{"num_hidden_layers": 9, "hidden_size": 256, "n_experts": 32, "experts_per_token": 2, "d_expert": 176, "d_shared_expert": 0, "hidden_act": "squared_relu", "moe_layers": [2, 3, 4, 5, 6, 7, 8], "router_score": "sigmoid", "normalize_top_k": true, "routed_scale": 1.0, "balance_loss": 0.000648, "balance_bias": true, "router_noise": 0.1, "router_bias": true, "n_groups": 8, "groups_per_token": 2, "init_std_router": 0.00792, "lr_router": 0.00126, "vocab_size": 27622, "norm": "rmsnorm", "norm_eps": 1e-06, "tie_word_embeddings": true, "optimizer": "adamw", "learning_rate": 0.00173, "beta1": 0.95, "beta2": 0.98, "batch_tokens": [16384, 32768], "max_seq_len": 1024, "train_tokens": 246300000, "max_steps": 10644, "dataset": "wikipedia_en"}
Below are experts of layer 4 (counted from 0) of a mixture-of-experts language model. Rows are named router (the router's row for the expert) and show model dimensions 0-127. Each number is 500 + 50 x the weight over its row's rms, rounded and kept within 0 to 999. Numbers have three digits each.
After each expert's rows: "comes before" lists some tokens at least twice as common just after its tokens as in all text. This comes from a sample of Wikipedia text that the model never trained on. Tokens count by the router's weight.

# expert 25
router:387516461622548462495623455525469463522466534512583483483516513588502530516504447537501422480505469484496471401424485568548492525470499483535446524493502470504441427505455526497514457526475564565469531536517556583444479510441514505487499532489535455482535413459498412522511440536502464477419462578483509581519349466533407481477439509620663478512492521540463536495510577398454510404462
comes before: " ", "3", "5", "4", "6", "8"

# expert 16
router:487485449454527422451549427530549504507442498504548518551568472483476463456467478504511492501476508550492501525555556522488579537503526496478403455502487610503552415420468510561486502449562458627525530366439373532509496531523546506520502469488561554561507528526553530499529427533583518511435467461508423570558470528425529423486497571522523416487459494532479480518491462539502550543366
comes before: " by", " to", " in", " as", " of", " on"

# expert 19
router:482558403536527454544611458575521501414448547568484497514555547453512542502470423513511408489503498576473510437548432601519401553507523460471568450494482490411449450618538467488466545501476555539529475566479562458583628542443569565437551478530503581531465459370558543513524463541397574490511560493638446495532443436512529494562542497512555494469568514442492437479439656519512552513583
comes before: " a", " the", " to", " not", " been", " also"

# expert 8
router:418610461543594434499548414535411460521436487621525492480509509478481497518564521581530459503439459486525446541465464595543426464457440474491468549524599493447411483412460508595433571469496476501461554410449465520509485571494514539435461490529539495499474470523542475396537446550469451418492532478477465620401474500579377472478478529418470485497478499458447517416508468478490506491487
comes before: " |", "0", ";", "–", "%", "5"

# expert 22
router:454508466616604396542615428613508481406489586653479440487589483554424491495494397563523531489547542510506476488521471511522531553534489539536577522504556449483418479461410488507550474509599455630542541468447432519550496524514466472407495538496559574485519451491529481491484409555506479430510413383560515549530437525556405500477485483540524453514487551454444448502462499489514490498500
comes before: " |", " of", " |\n", " and", ";", "\n"

# expert 30
router:543454463554553516504469441523589597517462511453511497553506503506424568474491486448472502495520524532463531532562542486525373590521472453387537514554505541481416468559468531467426591535497526530535446487495526578649530616529554433445460474509456590444465563499495524565493474527471526435453539446498492583443570503480449537503564506521471389489446490458454509516482510527455475417498
comes before: "0", "9", "8", "5", "7", "4"

# expert 21
router:459549422503554397509602452569535403484431542544579484556558547462530510490438468589583533447431564473542523462487560533510435503504555500517480512579526487405501466486469523490539554551472558511574463419434422434538537564461544502452443506470509556504547389449528497540527528506494440505517460462578425516483470457532374444526524559485473593507511642461411522571474519456500441408507
comes before: ",", "\n", " (", " and", "'s", "\n\n"

# expert 1
router:472559421539627382583583456609523450525403609587448504469482505579522493514453466522511480486517512494559429492417516493570445599497428467561490409572577511456456538493528485566510490456517452572540510474452549515500522523477477453465473517469518585509492508455472546532494447451480422534472506432486482630507437468546391456519437611597549545494483598479484539572510575497607489476502
comes before: " ", "|", " \"", "born", " who", " A"

# expert 23
router:463500398441534482550526354499514436520439578536547530513486532515524530474382435339493438497507505574514549472495539569494503493514480488584494512464510509496540521522593443533378487494513484657516497477481419554521508423472363476518485482479532519529582486459588550502474396543537461533474474447509385604479523460528542447501550567454530480434475603497506555523522608465523484475540
comes before: "-", "|", "==", "The", "===", "In"

# expert 17
router:517637511501551387533517435473490473653461498532623470466554541480445538424458458526566461495483510503469570494479431509543505452431452481453479441487507614517437576473467455491475495512537583522508459576495459508491440504492564543463493507556568441548414434487522493557510451524474465510468474490563464600606342458554491494579478409447533488540492512510499489509457491501494536484462
comes before: " |", ".", "0", "%", "°", " |\n"

# expert 15
router:437450439509541416447573411553462553483448551465543512467539476457544510415458445524554521488482561556496509545493477508460522481510512524443558493510489447450400405436462521430545471549461471603542479511475446572473573517509538438435427529541476566488678456498499537546493369528451474453512506507588524590547471513475477497496556509539583464392588554486461607549496471479511510458487
comes before: "1", "2", "3", "4", "5", "6"

# expert 7
router:521465443501589507471556350581557532444504526462580498485511582562515466527482501547495489500531582436473535509501537466544512549406518502486561492600597556457439448450517468495436469537547549528464479499470505458614509529473542504478461464487505604503458471436494580551566421566500411428519375477466442529481512553489461474471565573496507444444504500465487510533562502424502449500515
comes before: "9", "0", "1", "8", "2", "6"

# expert 29
router:469521459505551431553534426550462521475504525549585528614434507532500449537424378604542490478498588467499534434550499503541477409483457488474504439505596506463499496499425541472495457488536469487546501459446511510531523548507533441471405499518446557467497501453597572566501412542514473460446525479542490561474456567444377480546529493618485492443520570516483598506518467425414533496518
comes before: ",", "\n", " of", " States", " (", "'s"

# expert 31
router:443555394518631396521609409627476460452468604637482504453455453495436480460500492480525485533513530541560600477550552485486452542488456544478545506484518465522449441438411585526516529490472454616554423514490489461491501512460528446474496462432535558539510469450483493499469408566473500466532453411484471640489522469540460423475496459520628478470480511507509448510498544502464491541481
comes before: "|", " |", "–", " |\n", "0", "3"

# expert 14
router:464563394486538428465544426519474466508478545509557460561440522549489465487515394563461448578557554558480431369471536481435524506438505438470556455594496576421548509570466448551584517476524511563533510408515422507564537643475488565471516519499532511485518526359480499497532438504450456469362445429527526584391457511537485413490485491647475473479536493470435490510493512480524560451493
comes before: " ", " \"", " —", " %", " No", " Team"

# expert 27
router:483545496479509458562476460509529487557440480573591407597496498524406510507523523492561447560527522564494467450437503582510551523443531392432480514401550475433466495494470463452489520532518541448513407472480483519508461532474580472457528454491498501433486554550441497456520508512508443488453511516519430575411516504421480498587487504497598408515469481382539439586454604451443594491576
comes before: ",", " the", ")", "–", " he", "s"

# expert 3
router:451513466500604496532495406553492495502476534519508481492546492536529530417472476518563487491514526476413547578450463533567416556494406464460473390406609524442435464467396515461412579520475467607547451414499510513460508490475566400583483463501496519465497485488588553458572492489456432507532486493504467507448483567493449514449498510482471458498493500421524580545463522414523517445486
comes before: " the", " a", " his", " their", " its", " an"

# expert 2
router:474446486569571450446549454448415492525533476582519470472495597513460516458411421530461476474532481520505559413520492586599437523510601460510580531547568523495416526538511463358453442510606537505467447506509527536507511578428595394481468504504484463566466518456505532473549413531458441484500527495507482497523505362490485441475442503437493451432479617459433518494484539501491498409582
comes before: " the", " a", " be", " his", " to", " that"

# expert 6
router:374599464530644430454550401621472428525491588500577457508543457499504436394530486532574408539505549520485451456521440491594506493521500488550552489588540462514463463424433474528448504507505431547505539450477517561511436574463550441529475442461506560387528472535519378509501455574528332471520427448554521546465499450523535487451539532508493465461497508462471552500535465486458497518488
comes before: ",", " and", " of", ".", " in", ".\n\n"

# expert 24
router:495574454561641408455555457530512460497510579644525458561508590565504527487473497553510491564463519518451499459449503525487473623474493460471471482501544529414330515515408578456564503522551519513570451482549498524554488557514594521474423510584607560529483480472541525510464452559497461457489530506472489543521484432520425501548571454579575436450428485493401573548516543494505453506536
comes before: " ", " \"", " The", " Total", " -", " John"

# expert 28
router:459551495458567395529527415529491494571430484506587433497519589518577553525463465496501443488462516527521513505465488480556527536471603423503440507499490545497503483501423524442491501521513421491520422426472477494507492484470684474538475538533536540447546449472533468427560493503470388462523470515522468542499530482473414438557516557433559456505448504524509479492572466467538550449509
comes before: ",", "–", ".", ")\n", "\n", ")"

# expert 5
router:359523522451584424521560423604525485489418575524632490538560489567485535549521422554543414540584581446416439521431431435489485522484482462486540468514481481479509476526482526539489572519446563472478435520538464538541475485462541508499528508508526536548506366525526512580536367617490459403498495561455530522502407492462507514530563548498481527513521602352454592546411533489489510424521
comes before: " of", ",", ".", " in", " was", ".\n\n"

# expert 20
router:492531468548536522504507419591522515565421449453484505554568511552446449446408538511541530447472495561452557467521485595504495566452497526515421470623475497538485526549442485438453508579465507545553474502515460451603554505459568472490495565535581530533487450476555490530593415533525473568443450516523518531494483466504560415528500533596516515585422465481515474631572551504467454532615
comes before: ":", "-", "==\n", "\n", "==\n\n", "="